config.toml
hidden_size = 256
hidden_act = "reglu"
moe_layers = [0, 1, 2, 3, 4, 5, 6, 7]
router_score = "softmax"
groups_per_token = 4
init_std_router = 0.00847
optimizer = "muon_variant"
learning_rate = 0.0144
beta1 = 0.95
batch_tokens = 131072
Below are experts of layer 3 (counted from 0) of a mixture-of-experts language model. Rows are named router (the router's row for the expert), gate (a neuron's input weights, with its number), up (a neuron's input weights, with its number) and show model dimensions 0-255. Each number is 128 + 32 x the weight over its row's rms, rounded and kept within 0 to 255. Numbers have three digits each.
Before each expert's rows: "comes after" lists some tokens at least twice as common just before its tokens as in all text. This comes from a sample of Wikipedia text that the model never trained on. Tokens count by the router's weight.

# expert 36
comes after: " the", " of", " a", " United", " The", " for"
router:119100149213157134052103182145180131131138086108170080151107084152110150095162124105122143157135176122155144096157110169161179169078156148063091099183157164154156118112149116118109088130086128116126146130160133114143148185100166157172141071125128136125079132139125142138196160138155118134081137128103138215152085157086139119070129102136155117178152090139135129145118119070055112136145170102139167093149195137115110083139161157113105171148117086138098106116110163061179103127074129071115143131084152111139102145147148093149089131197096080162111148151116069186125098176123139103093101072092077115122127094179085111135145176150126098116165117151096156174091179156120125112139150200079149125155128121118056145164165114123115128067081118065133131072120132137172079132141122
gate0:153129122129126123163081112133092077168130109132087153041113110105144174083120095155159127103061135110158133184154185079136138102207136153106124105189141088247166134083116143125132144113169205115148123132153156115150128139159177130091124115177106166145149131124139138097171136211144144082104131168135071149131131182134098124108172145090101138161102148133102153157069122177145111127169137082115108129171157172127170103132122137118095094125135160087147122108084107090151134113114083173132155137143096085132104114133130113138113102149144166077149110110086113143136136140166128094072152125115168132097066147135087111106138195207129099179164167155191121127105157144111201122054115151142118140115133096175179141074092076130116126104132077140052098116076169120159181122155175
up0:179120129072101149087165123115135110190213112141167106127135233184156139111063102118163162128124215092100163157156070099129160113140145142109134123192132105219154138118142163183116165093144161163130167143138124109131152163121177155113081160118156157129138116098111167127107109157068147145019150126101149136068165102108171155144200148119145155070162102120144176154091097167146143096181185173114103136087105115118155164146163124143152165086156150154119145130136093144167142103107168122147193133160129069139139088116161121123128110147128095095147164107103108097165112185126114079148134111144132164132096168129101079132126133133132075134150091135091134125153153113128162155150125092157133127075194086140056169109125140135114110108139144106118177124121149153195070098078145
gate1:086097160151146150125098098135083129149168061137174056151122100130171141144160100053165147125111116079072109131132127168113202106093161096140169125096134122077175143110181122106140139127128081096088189116198127118135113162064113130146102102101081116164091057140096164100153163112140129102119143176127114153104161167155156102114159050114130137106121084106150147142089098114148110100140142109148130129140137145141088067152182149093160171122128124116118121104061179127141133093130143142144157202134066086112135105079192133102086146156126118163135181120102151152115142104156103130103102134065124089137143159220137126190081094093153161174131136154091114139104110102128174210123144141099126062127171156195052138141137118148098126085131076069099146120113143100167121085168144
up1:145111149120134096089139144059090137073173103115132186102139136116116112148177104070066129102095111154125139145147055146164132095120181123181136153135075177107123112124111109122178097127138150158104116103101144063148114176135108125139089070138127135086120138111113120086126118128145161095150123105143117118104085131153128119096130169118101150173143139147209166155126161139188130124052111020138153081128093107113138111176142205108116108135118128089124096184142137133095142105094115131155079193171090147155149153125130161105097108140064072153135137129104147107066036152073111030131141110120102122091142113144138130131160050140123062161135088046194142107168111149145142120127108178146209122128196168122143137073134155154089104161150135100153138111122113146118100159133132
gate2:117136207072088076150099103183136146113207173115160139203174111159149164089135109139138107127103118069100128170141134176092120165149090148152148134079103068197133100174126115133142138072088114131055122114145168101111091132138149132142104123176144154113128139158173106120118148115069097084117126152102169117076123133143156175175161097167193162140067185142096106128150052148119174148131174169196179207143161210124122108078123106132149153148158151126083138077133116149152140144127153167135148111125126093138187172143142129080130146141147188102172128176134166105123149095087102136122092148115132103125090156125132139121104131085120101167099129131115088076134128125089182137167135178160117126108138067125124094082132110118164119128141120120202156077151062162154068095122145
up2:148115086096132136089117081110161144129112108089115152104119165158148152138125147106138104128113153162152165106092116113099161128152151117143162204118146125119164153131090121127150138127165120157055121138146123136111127134078168123147120124091100139117107125190087204035104188138131088078128107160131137120110159145107157064129085176158098070102165122088070060132127107092122098086215137142115094073054083162165097055085177117115174103135172187109143141136077132111116138091183124147135105126125115094131087076122070112126151108098146146103111147143168152103179097148113122180072127143203101124144141145179133055145129092198132147145132149113077167084113100173182065096167112124098100102144196102116110092133114106095123115135163117146085146134115176097115099184182101
gate3:092171087124154138175134067160165155109129133094131194181150145135169163111091141111110128112157135124093107162144132214117135135110138083175179108110137154169141122187099106187150111133132132141133133069136127157121159112113095146153193114184102115123113129158026156169101173114134114182147190152075143141085059119166161110146173119110137118121093120096062102093134085118116097090109183158155163149136084085169156058168121131137068153147147145078145173134138158136103096085149116125155203138093106185156131134150150174151082124111141107107194090149099149169105133127167130162120072131097069108114092140123141142178096137104121080157227117154173112111080147109113116123162098091158088130124110161154102169137111150128104088093136111128116156151191161111163090167125066
up3:128149126165145098079115143140204121055122104071156170129085132175150132072111119124104158126190137123152073125114153083138111148110112159135109131111131098170178162144170170159133113097165161117112152120141150104176160117128134071156068068126159168092135084082132150154125147126138117111102069151111134133153149179107159101147138116099143128124123123144056143107135146102097130178129171152108153115113190133191101123130150168095096128152116119101129127156164123099079075093076151133085137160127073193097151139172126093148118116137103110129129073186017122113067150110185127123112206129171112144118141140073106151126111162113180159108179126080089207101131119086131137154119059178123165133098109092154072085102116076122087175123131045121197120106113114113129108105182102
gate4:145154115077123145095131115169153095124138115138093143154080073153111131103121058178103125090135177131140166130172130120167093116177118108121127045143121132186170066143088056155173087108150144117155137104187135124116110122147119142125101196174092137136150121086141092142130070149135126145083129121162128116121106127142104125113147143170133153118113089146128121095169167087096156129092140160239204224084130149154065181122103012102153118101082138111137185141131188115111107129083113098136161119128184079144094081120107096117102110135170132108117108126044119142085142129097137101115080096050106165080111179129090079122127155087173054136108132163139101153092116147135138103140115132160143146159142136135101112126099128131137168130151120069140144092167172096109092163147127
up4:193149065110091106050104141114160118188148135082130164076101177113160128125147087142084140090144072114118075139129089097106119108146119175119186142149104146120131084122152147135036081143084093105135143075136059093171170083181133152158179120147113188112115164137172171160135109126107153141140098118135174141145121138106160146160160092166092190118122175104139144161170071107171080136133149183164167123166163122171100144196139179145144166133103078082096171091044102167113176119102154165131107115083155125131106122112160150097099143127131140123099129110095162139085087096115139130164072146136167106150114121110104141142123100106067091112120132126122142160097096100074119067103106130124129112146090118132077132085180046107186160178122159193083116155129114124135145156167128
gate5:143124081122102161150121147135127115072147129115131103091109142165086105156143104187103128126103126057118110141121157145089120136067133170066161138062071133086128087136126150103192163171121147130183143125092113085082096162149090126169089101126198124124158099129177116126122197145123133150098144142144046135138122130074145156159161119133134048102064142104136122116107128134136137191157131128135106099128104165109147129071137170116175057098109190116097091079138105174224096106113206116131058120132100115081160125087149081124146169143115109152128095115115178204069166114087173182114111049123156129178169134143122113137096155131105183110180115153124140142126109134079122159090144086139085131139120130136144108133156130166116165102162145114100145107116179181139077118078178
up5:094147119150047131117163159088088103117134120092111105156158155089154127123167150187074123155108158137155064181151186157098134154148132099174069132112080136104114121115168123104205126101068172109128131173122086113091085168117168158157112157167055135113098110159108025069179192117075115153133100125128142107122107104120143118114078134142135103064119134081158156057106126159124044090140158178075212135156116143146147183161107133171161147155104171101160080094160140140114105106139133116131201124098130056079133082117115143143112180144093154155120086137150133138089119046158153151161146123111139142136155076168099092175134120180087165141121099125115153143141097114123124128091140102120167105150138137176148137139162120151091153092122115113171161121179109102108168131138113
gate6:145123145146190087173095198133168121117126102104123142135190105146138064080123080139114102127103161147141145101100161168115179117099146121101121090138127141171126140166115134215146095171157176086120183066116158090196125140160106112118169152145100190104114131070087162101118157157128139118142164131183128145079138154124146050126147102153174222156088102146076094202086071193107184105111088152099116146120136070109103141184103101099097094180088110139092137146132111155141152158090090072149153096156064127159122100177154174139125136123139112074148149105097164135125163152156137121094182144132139084121059134178118165080112113124131101137108122129132097187158173124113192118125133113122129171099126127193097130138102155074134123120150103090106119095084131137171136105137070
up6:175187174140157080151166130141087093115154113103113100117158135125074147124155091122104125117146104107113102189102113106126134095140120146058082129099119137028171155149103127155139160143128183092124135099126143124110087017163059117120126146126120079103090183088172085120149082072117059181165173132122139143187165097156122133164142165140091112127150165140134149136078126092146227120126125109206155117077103108166127109178150132138142121166095117126071108140096087117167138135167085138104131138151188135124126145105151111166081105180193169085098110191130144139113058123161154188159131140114149112170127070135175123137107191160176134090145127123176089194151146130096107121135097098130167118151156108108159111112147170145147126121137132125132104117127120157106074121047130
gate7:121148168143142103113123114117190167138149084135172157081068171157171095102182056127103156157118128184112204150151112108068103132141099122126113190139107162142104105186090104178104132112145139116152193099103131124093153123118162152147111088155116119163122165098105131116123121118155098134090130165177133114106097179096135142109146133167160153154133129122110057099176092137144091112083134130107111167101167152107105090115097114193194124095098147109060131137120088109109115126126110116114156098155116156081078122098154081073111141143141133176158102146130071071175125134109134177082118141150163075062147171106126088141177142183185106184150114106144178100169112115097182106159139165111156151141114116111147142144158161111237136137081123117040105106146194109155081191137080
up7:170183143083081176124097065193084152137141160105172115151093108173102154134159108177167144139070076149116102174084119125158134177160144150153138160123141096148123118123124088147121158121116089179050116126153104132100169125121100142135136137114173141127105133137115119150098194111116084172135209171193077133088218082115128137099138094181132091126167041093129154129105146127092061132152131130119133113157131101194154094128132125123127047081109148113184160122153131127114117094084125115127164122096135158107128071141177182154143137128133167118142188141109151197162125122183111144043138059107150105131154134110098087165122134105106084222170130089107144142125209161081128147154137090145125143131121142110131126125097081160095129159156154102153138167115138163148119085101157
gate8:099108163118153153082187095155104090201128141079136078041126156129110135119140102081133111090155142135167139193156168123113139098083181139146139144177086115168093112087121196127163159075134098179189151115148153073197164113191121087144089157175075161140114101138125095138123115148167119114134171132149131085161080103100160139117087115062096140174128087123191108172158148119146137176139157092161126094102169143130120150094132185041152168135084166062135127106077088106132162142146151087103108145152139124078107147183147139140164102163159094114164100107143121144114092083123154183113144165049199154133112089127083100114093137139159116133171134089132134120098145118109089135079144143096133192103128156141087123163166148135121123154096166146175157122143117150112099131200102
up8:116145157104121194088115171068178100121139142119077181213138113143169159117158097183119162161114157140108115122151154162047143078123128149110163084126092004143160161142145109121130127132105157152103154085094098104125155161087091103047150151130100135131149141108134068129086156128174140155120126115140119129143125109075168107151186152116089115177117200189111093105094127089159113125121158149138118066144076179124142174144143084188161092110161120084112096094078135127183172118166086132144152094112076133092082084141074125129129105121095129123102129145142083099114093169123085140046140180153085160176122108147187093155116177142103094128094122119125137079156167147133126141120146117134106162148104126140136165098068188174102134115128196104132155115106118112119076146139087
gate9:106193174087170085185203106122119137140099064195140145182086121202114167195215144111142124131158089131080118105179102121137135108158118164147163173093111111094169138149185151110129125103116156106110141138146110116142124153147118160132116060163184101143115144139158102124136094133110163115106099135143110114109114088144192070121174128143085096149170136192146125153097117075137095075137120097146195099111128117111128176154154113094174192113130136167122180125166146111119186063127095157151149163183068108116148114121127162154036122155104106138141148133078149173144152175119114107115107144156095139100120109120152084121154118088070108098159124081165162172139098096141198193165159122133181115147103142204090114105155122163124121098146158120075161108142081179136116110146130
up9:120114123090096110163127041114113124119129137158122108091123125168118121120054121168152139141073143151078126135155089147199090138108117125153075133142105114114120110135160155194132142108077144085050167129169191102132159135151127071137084134070090135144113137101128110135114116125109153181102156133093149086110148153127064138147190023109154085168165052138166110100121184168151173129093104132151101100151140112096114138133117154140075160150125112200088129110143160078095090100134111128109177059082167078131140140086142087078128083131113104118140110115118112147166077118181118153118101087132121124112137167132140174169070106117133140127179132140137058169119091036137089111167136076111088105105164133132158141151184078101178164131150057077163165156107111146105143126133135
gate10:112144155124103096121170088156214140123118134141105142060136158131225117128137107167157151162104112122134117153167163134105108155140102111117134116170122181111167140073179147127133120098126077188090127126178167124106168099171061127135165102191081156127094110115082085082169124197099091147175137140163144116089079156177097103120169153083089102120120106169161075155063135137151126134110131078123138172122172093172133169086129124127155136098099104074110174089097108137110122099131116185158154152137149121075137104085087118123083193118108078094122185143176158099120158127154152092129119144127152122110089140119121135143130184132154123132148165095144112140071180043092070167124114191133180107108108153112084108132135149123137076099158075168083089197108089088141074148139099
up10:182155164111053148108138147170092158090130150114103128161146106115059120152148081123088086162135090148114147060112119102132146126130108095090125127094102124097069128112144131141137145154118153153127173119154178195075172104086094165113157063139066151078154152122143115102103137131093138174151106032142096160120158110155087175129101122126171081173115126146148118215115120102098194104113158121132143096132128143149078162194114199150187059147094141110136163208102137129129139175097075098152140099123147162097150086112107167136140132079112143173105165166114193121160180163102110115139144205132131105119131124060136107115082104071194110142082097130109133107102135105207090108158156095112128137116163132172158070125136128100143154142086165140155159138138165140113142128144076
gate11:161184095148151153097167087108152111216106132126106081140215151094086159144099164088110080156135212109132103198094066073104137126136088131129092175153131084093155173187104148170165129149125127169111096112099136141121087142133140081084106116099170189174095142157080181074146090110165126109127165144144099138156105147123073139096080139142119183130124164146080099133109099182123168094145146122150114124121172178106109137122095084072129123080119148133074096133139155051142177131206110133131097102128101124110138124128152125150174112165147164166117171108090140169137142179176161114133123172144121145137117106176112149097182139165097092124145124139127142117114128130090160131154158122129049087195134148141116087078133128180118153064172142098118095110105216110102149102122107
up11:068095116120166122095026166170189083131079156161103106133150164135133139156171169134063079136139137103129133118140181110244144092140120167130154156138120147065121095112147136101097110135101142185145182093152140117134164111118112104119080103107147054121103133125126162111129119142151179111064183086131133094127116120103143157120136180127142083110139150155065073120084154083139124123083100094146134110171089097160121105131104110084148133094081148135104135125083161086171101152177077072099101176099172076167098123071110191171090141133122097139113083119154096223118066098107081118142206189111083172130104147131127141116165095120148067133135143141101143158134133128196094104142177123137087106085108167131113137132107128129112170140142132142127128070105110121095140113150141
gate12:186148188110174161102097086176120137159202080136160144122107152021141137131154139128193176054128086139067111155119069171156122161178138153114114144099109176112063113168173131095153116088082093153122135074115101096121130143122111086135156149156130146112147125112143092083114121128178099164142125073165140156073159122144097082133145139098118178194087118164197077132116103213093131103099107134165162138147138138124133146166114144076189120156161185083109116106108131137150139099175182140163089159096073119133121149122138155121127186193125124124143139142086134131115073130112132126190160162099143119105155128121149124134140088160114233202135128167194093131111150124120149106073142130097117118154150133155078084144141127148081174134127127152066138120086112133141138139148125
up12:125103112115131135194114117071110163135088064099101071086169170078114114104114200122120139182164131154135165132144098119156133126133154118158111116155116115132150141145198093139128144136166139078145166123182101130127116137087160098202120134132099149087075089121134183125141159142129103137135140093180130197139132165102104173124167087043093133095083100184105117113177123163149123144126154131058076152113148121088130140192108096131083182162084118128130120098119109134058104203192059127107140117113123135166124153099172122091111086151207060099114119120145123107212144156134092069102139177107063126130177094099156153130119093184170168174100104139116176143130140126151054105083148109109100119141186156145065157123138160109116149117136115098134098106180144140106122113118136
gate13:155110112112109117046142079168141208217152144158070071094147143093146102037128113113104144158138119087114090121131161113092178080146077081076139157190152089154058148111087155073147175134121135179142143109115105127123117073166133151155124155131081171099114099209093124076066204133113131090128113093085121134154133133096105143112119151143138157153133149169132100041129120104080108115127123156192112098148120089139129165169127124163129119119159103148142170127107180118094159107121075127122091153175140133099137147163157165101118167114134143176119147160093120152109119109130094133154158131178124083094078139111137087107176118169131126098145139162142135176144132134131121075135101117159155163106133103123123177096096130072075183134053100157200122075173125106112076092153145
up13:072165134117118122125122146132132171136079129138098101170154124111132075070165144162149081108067147080134160137132098098135113107220144140127132144138162117119143150144107124154157070156154131191141208090089127116095132073115104140137123074120118142167166203145122160104119140108076093081083100127170110087053098071124110133141172105160164149084079112144135104095138159140108077156136168097155117137115182124107096107020161136130153100123089153163072144115105131074139167138147090072199130122164168127198195157140080140172149116125152124129121135081178157156122099123115098127120143097153122139065129131182127068164107127175129116066112131160134115123100111179087180132113114144139119158114122148081146122149064117117167113081163180103092105081188192163127145119108105
gate14:051160134122133115125128113151176147131157095053137108144150107099080165168168136158135134143152079095106063161069170113124136060054062196153125110164120129115153142137113163162132153100089057115118153138137124102162142167140093170178193161147139136153134114112102136100111126105102065123107128134171138123178123153076107127119179034078115124107146146106175099138112127096200086158160171112169151084124147151057128121127106119103186149087170099135162123103076126152161102120107161091101172138142117112114091185079105142106127155114175127155129067094160191079111126116153153116162118140089100142148147168072136179160158146157161135144137138130138115095089122101140143139059119125163190133105128111174121164106131086179126153154119067087099199146192116114090099158146160
up14:094157130181153118134139131129086046158138123154122161128127126080131092167118158141058133126158119135115198135127148120098165105194142101205139219196104108072159188166157126148095144152137128071074160138126106107159146147159159152127108111164136146180083132132117111154148113102114108144094132161106136058094091127163112114176158120179159055099158132136127106079096147101158119105124149083108117087127103144083186197067155112140173132131186154133101172064103150144128112136111183129116117189114142128138137134156127174131175090116181121160130120169152102112120112124089092140136132155148110170171066074124162110154098125174143143091128182160113132056094108086091091149123198141106103161166138180113152074094079151126103149175144106111166182143110109088105169095134181
gate15:115149170094157137125096137189180149073116107177159083090146153164154142156103146132197169134127133188120135132137147082135097113070146105114169087142173114087147129122129149172150097156122130101139107112113130094157135076167196106124134106098119120104098166164142166150137146117135127124114101153157106222133173154108125126081127200137109106190122092168111057097170130100170140138132143092080090100113164112096171175153123113140128171110122148106098157176081083143152152147108136100083075072136142101113189129136172098130103079105139080079103134084118107140140130154117058103125105156157096176146154090094151143124096133184129108130209056096110117145117154115064088097099112077111115097113099126120080153154153128080141115111113153159127142019120152159187047149090176
up15:081194129129159134097127123113164158108120029142069135184092140093146159102048095116135072186129056187163120118149138116135112095159083173129126106103130128112182152120127129139095100076119105107130149127105183151128172089147098136085140160115104098126112140082198131089119153120100151121139152143101079151107042101139112069079123159141157144157058121141109107148155182117113069068149097135103151095101117121177097085136135133164105150164166076119150133148172082114092120177184117140171106133066141211143116089135108145146137177124148085179111151171140105107144106096086161087136105108164138161143095161167149160133074098133116112135152100135169134153163114047142098152139131110156106117097140158120137072123118083075092067138108136122175129125168165053134106173099108
gate16:130100107136130108132127106137127097147096141119119147165125104131189150147164106060115147129176120120142109086150079164216111085105131058104170075096129135141136153110138080145091105096093151166111099102093137197090160094135181146133203132124084163180097161132199159120138114064105086121131128120106147138149180153151110171082212148080153147130143114109182127156144165121120135113100129113144135072201186119153112148110148174114109119125172169131096134167118193185176173123110183142096158163083073136092097098149163109095084135168119148141141081086159096181123139145121126105143095057108142165178095141151114164132084168158123129101134180169141069067045107194144098139162124116095107102125148147110141121118101122199091144092128172113069135125100161139105123140150114
up16:121137180117161135165105058112094145156186100171076150124109182081131133193105067141096087082130082127090114095092159145197155153119101055120098075141135146170109130082129165199132147117110150137124123132167155106114095074134155080129091114058125151149091129138145104057188104118173170184154132168121113154099127170139068129128110117129174075120127208163108150080111089148144116168110073147143109161107093064109118097147056128126144163171076154139129130080135122118129116145111101067190153078173204117148162114109119158139159119104129153084083116124149104115100086094143120074115132081162124149097091114153158196082109115150161148144145098095134078132168139151113135124103111115163114146111133155131127116092126175106082148080126091157125188064133146100124162096177125
gate17:132147137126135125172121132107186121129107059215088104136033149103090135121154131082144136166060106109124157195186145041100128128155081157114075107124105098133204129127129168115125140100146121142179114106076131093124161137150169120100066053112101148134121175128118107069107094157155137144141154118146170124151116146153083176075157117126134147116122111085139078176160140112135109088053178121099146156150145069114128122141119122144153097103103161132119091035125137149167128077076155170136146112163160180090150133109108071165160123102124166145076106154100127114102123169141172152200086143126116123117128112135094150150120098131145078122119125104123096123137146121122128116155107122169186062105164135135054090170132162122105145088083159145118132192105056121183156101138064
up17:125121140154190053125162102121128139201103147121142180108103190117161092079120117131117086130127117080115168128123098115157104171069079125130090115199125118119202120091127184125121128139174073088118151180139139103140161177106150101124116179089144134108141206066058057149144167148131137064094125099090129123117129129139133093143087118124085166164103147166086141160153086139187059182124141153138111131134083145157112110178159114084161108158148092111101180117124157147131144200092078121150094158105150161129076085150132159111107148111159166114188150159119121110132077104170079162088136138137058087136127122143152130048133136073112128109148116163125149126073106182103137088123126095110126114114138124153127154165111189138107133118156164097176152117157201082171067136116106
gate18:147121051124155167079139036095125077121088144161100097114122115142144178120159148118116160131221139154143130152152109161168138101108109107127115095212114090155145132152119114154140073094149075193123122166099169126130140159092129145109165144133108073081115122157124149113143140000121119109095110141129161122169084139137109158102125075097072160146068089101175164127132138119136099137149191147085188127131161132168100107182096105146123161148189097122118071157106160166099077190092159158125126125144173176164126151093163127156126159116156092105092099119097126147150165157078117130143129099155097146112175146186054128183120167126167084138155143127188147112130106110097128118149132079105150151150091139032139116159139120169108122137107110144143158119146159165078117131168184
up18:095111083134085153117051139130050080095150085160070171104132099103110164137164109135179066098098155185085133091113090132154142119175123137106160155153115123131137172115163055125130127126070176175137140139074137139149110127169185144144162130156144121112109109133153136190161178141075124156134071139176196075104055151114093098112123140129144112113110114164116108105147019090090072117126104120166106094075161140150135106111149128185090139154129064107102143072094185124206064111116112122144174119095086118110111123113094107126160108124152141119172123155163205147090179109113170136121115085143118102104140147118157091114105079122146178159186103106078122106145133129161161088161102129122115104130167105157142151104097176135117176178106134138082108081169134157158173115110118
gate19:120122149149175130152137119122102176127080160136128122161099145172091162092141140059093133077210143128172138015155116119127152081045151102079150151088168176192183200168093082143161137130103137159109132132185103121123095161154145148139136098180143123126134110141157147169099169122113137118098095128124125133161092142141136113115133124114111090114115129136223130130098134086070147154118093105200182111092096135121096113121132152152177136201135158090091119152134099180118111141089168087082158102103075097200128107083105122179185085148131173077108141102100172095119149142083114156103113074108075129169113145169115143112079141131140092125117100101161151119064123096139188167170108111104142133094114149143114085106121074129082079124144108133113161148072076163140113106115104
up19:114072096042112103112139181136085139154136171120151148124172119123118150099103078169117082113129151117149123155144152142154105139060077146156113110148128126118113154100119128164097157132121154066161117122085137174146113132161128177084123136139090080170113180157161072104114056061153095114137177102104047138102166069133115158100098127127106139111098140095190150168109045177132097152146146110140105168095157141054092174224134148171083122126137172157089102214134114156153160140113123157149154113163069121100118143080065127144107144153081095103105121080137180113102134168124093111144142114160137124079114171146140129110095076103159137099064132122133085164180162112109123102104109121162089176124125141153148135104162119183111177105118131156081151094164117091164042146123117
gate20:170101105171150133096092137138125145120089098095145122180154152172138131145104142103102142132186128137136074115133142110140116088171104121194150162098098085170168174125155074184152198157156073161126106155118127129160173096119103160118109149151146142150168108120087083129129140090135161150136103114204114135168132098149105090155124159173089143091144197158135142111146167181106058110171132100102083178131167149147127138081147109132158133082161093112107152114166114071117090061113062100087100198111158129107131058156117131122143179100053150165142098149119198179128145187137165141075148157188126162127147112109145137126160151140133087038084075106102120133084152166087111124146122099058104133148066151113095123174094159153115081119171113069098153124102130118118083087147129
up20:134155104132131142109078152115137104200126126117133083078166113100145123160133060124105132098119116130113149112158145136156119076093134206079121156165119145113140137169152151121162144050127115160132104127159147104155128070165130200084102112090080116130095144146058124134119089141138117095127037136145218083111059151133108073144110079148137102177086168126103142118065127124096132153125124099143130088121102151089192172151114078178149091149158129111129167153083151135124095179146184116115072089166113093127141106138067099124148095190093155133092112159081104116082057131148097116108145166090151162141125170152131171108191211121145134118112159135172085210075138147092092140149084187145134134096175124189171165123141123119103129127167109144131122069134115126158129177133122
gate21:116111135147171092063119070112119106131170126101164118166158135097121159110162125145145113144186141150136063127120089075110131149137130101111186159149104110170176134124071072072104146126126103123153137137118156149119107146082132131109130102068117172114127197126122069127151111114100095147113145103114198142231086127073084097120125110056142137183118141176184129155127111084154133129142141061153173133135167122144140151077122118135093097166133118126136151143129131116141128164160157160158155066119149187129148094092165178126147098192087191151111151116074070131100174167089146144064102112129215147107074179077161169097126135133145056182173149152150095128153090147095166144152116113107108079155115195132155103098145132138105097115137117140123193074141103120138113102116211
up21:081120116134111157175073113113196162137113141085077068116137130128077066158159187132107111158100088153129150141122144104085136103115069206134123064139098139155135130092110171026093157197162134107195163165166136195145150157137086111141095145151188078133139103119141145155072112128123210176081120090086127091142132131097114101144155104145086083129149105126123163159130145111162109123162184060146109083161138133195141137107079149126128165088141100099188170178116113147181166132120085130176119169118168101114116141156116100143159114137154097109127130110158126075106142111121119133148197197164144136120114134092135187146087167126150138153098142136141153130197086129115105172133117085134130140099107144155151118118059159097080105121132123103114067086156096125098185135144180
gate22:088106132099110099059112118131133074154104129086103101171126124148148132155194098167130153128147111155121178135164189129215141159142101099126074101135103140125133185147122136136135119082165143158144162103151158155100127111140098174139117100121128116156091137094109115098141127152156134127122127138147114101114105132054122164107132084119082163119169125130145092076095082069139096137098148064179155146111116135120130162162126190108178122199139198138132184113164115130105163143112110162145176087126100105067100126114116111136132124127046057150091096109153170114128096061092123135094060054138078133131130125149158105149120070134074139134191137163102156103116042183139093063193216132119152082138117103130134191073127193152156140109138173154094190129108124092140124134136138
up22:081172164159111124140156133179132105107144078118116148148102157188158115129122140166135116121121103100093134173220110153135167174143188108140193031076129159127130133146151134115146103135108140154171099138121141107110134094093191173084150148097098190168135130109113108074176119159115112177103118124149173126077080140069148154180109171148090147112117162125192102127104080140081132146082127112157091039057115097073106111057142169150152118070146079138125090136113100173168109120172161117101108148140157106118178107110172134113136074126126160134177152175178155145114106108105092142158084085114145152181089100172100171110123080133143116104134127191127103137110105116095116123112205068147087173110076101101134124119096152122124124089113158116136143073114104173123161076098157
gate23:118124156175131145109081148132139147080158071101067121146189114099090166145118103184195142104129158073097111110126132172151018151174104172096095115116158137192120169101124105096142155156147164140128088080155151174140104156138185116144177048160105136077104154131150141106173112071159134104126135065085098197137114120123139173147112159123116159123112147149129114084138094150137180115130132130124128129184107153120142190109070118143103082101107146130076125095104162164129151111105157175121112109152159185017146107163153111170126117112127166114125197098081186180169118155063091126121161098119117166119088109150121141154122125115092145124112075135122140120170132095110158101106096131104094123130146111069077109141089117120153085105140061077115165059114152175173137120172136
up23:131105111129177118128162141134133118143144078138095114101091136116144158117187130113135178154122188153166104189218142161105127191146142081118107138170090116140055125104114097159163106151116091119122106172128067109099106124171131137118138135105067108145121167188144154166147169147172157083103152118075093131078150156106168086106089114143136128142088166079096043151188134139145051121119100097099096052149105194146119107150092050107108174120145178120123085078121075146153167102150118178136087147144100122163078111118139153114065126121146156116167100162087127164120117160171147133157110076156091102140109141090073114151134129140123107178112123133139089146133127094067118130099141160087078151186105152156144141193182170055161125107143123050128183158109135105158124126150158
gate24:087107122124127136164153121113154098157130105127124128142171126156139129139141147089143129071095167130166146072099195143134134073142138117154139184103101094163073181133114181123158115112170120185117172131127120108132067088149114113126116143171124139080052169088095164123132170179137135097132191115225114101147122104112143125067193093180106114131077149132137139088127137075130114127116153138136112165121146078186157114056142123124189141127162143179125180119149089166191112065149136135139122114168146141055129135187088029115116160099135084134148105154157132184110117130170131097107119096146092163123120146165109125134190106106106184047128132079134100116099166086081157069153078133126121094209113120106068116102117099137168152164155167156142124116149163086118116161111166
up24:112055114161143133133171103101054198153145158128106190132139143095120122105069074117074163109072132079111110125135132075153136120046144142158142129162168121068165168168139132135063114097087183099139108104100139109185139143113124025135134180080107140116162178146130153149140119141153135101137153108124121127079136104112149116088182125114160168082135074120170112154157121140169157075107097144070144102107116191157068135155130089153148123146137092101135123112147130157142155107153082138105187169127119103170182110107120145075155077112106103064114158144168155156150091161106128125133107107088093128155102114166165166074163119095109140090114099106156103143164099146056116073076094104129123106125155082117119136119174043149099098140145152102126150154194073074123148119069130
gate25:144150101179118171097126152107089156126174115127123048162104087124136144109112140093133089065184129155181139140102127175079096103128140167119142139117090146127107102174174156175175183160112142140180101144148117092157120123067113146128109063145127142141176137138206150147169121142126139121152175143097097133136098103088096132114127133166068116097120086176138171111094084168129155045147158139135152152184188158114120145110159126113126165127120138149179110118073102175132122096105167088093120124146121134153160050106176162121132059144131205104136112114109106183116099105102135121165122103129166203114115135114135140134125134194105099178121054120126150090146115111107139088121109138095215158179195175118175112115162070075158090147150092098106168071117079138168176119166155
up25:124124105110124093140098181078124094097149095184102092126128146134119073189134167125148165085073142145134133146130170080163105127116096079130140124094078090127105112143156059113115156097166133182119093141163160151130196150128155146140114151158132163137112118124082126132151181138123149173093168128132102174175112137102170114067107100154105121168125135124151161096119136165119083141087104040055132186152173115135085106112125127059101099142104107065091112130111147120101097154051089114065121162097059129141138142129194112118127149163123132181171103113077167128156160095185118137129068055122082114177161168098128102120127128130158097121084164120200103092127101111123117152055076157131100109193118198115086157136078154137047094094102115152105111148094128113150142112149109
gate26:135132102194110160109166138148176146166095114128113126131127128147096136132095115145143153112065051112084132098162150137111113084150122077145082058082151126170163141152114144110147132102099120135102135159131093178126087115145144102107131165118158140130159149095142135144133130113143115148110133117109127180155112161158171131122121182100091078166145090119130080198098133087162191058171075136119147107160194162129145100175107130150100130137121158099157084105165140157193139121106149133099091145120076090157196134097140191098205083175137121115134169145120141155116117120125142156060077195122113131125139049125089105101121180061079071152203114080177136128171132155194108089150116096135146059165119149122118177073122067178130125091114159191114099095115121099111157095167091
up26:167130168124092150086159137162111077137119067088143120138102097145118092157106156081124123193111130090110124105039129153123148122086089118142132094105110121097129123056103122090109149147172110101152157133100207167089132110164133158136131097155138135135092131125147170111171120139124161128117134095095184134082179130132119132147104116154116158057109111111103178141112100136150161144201133171142125136142106170074120062061095114138133199163133165134134206152093151142115139092129106101150146081118176071123086131157078078167063063110089111175139158066164167139161142053089203144128129148137116180106116095077119115187132184092082086150155138111151139106161089151120123131132132107139133076096138116104129098070199162107089080104128148071120174137178145112112129147184110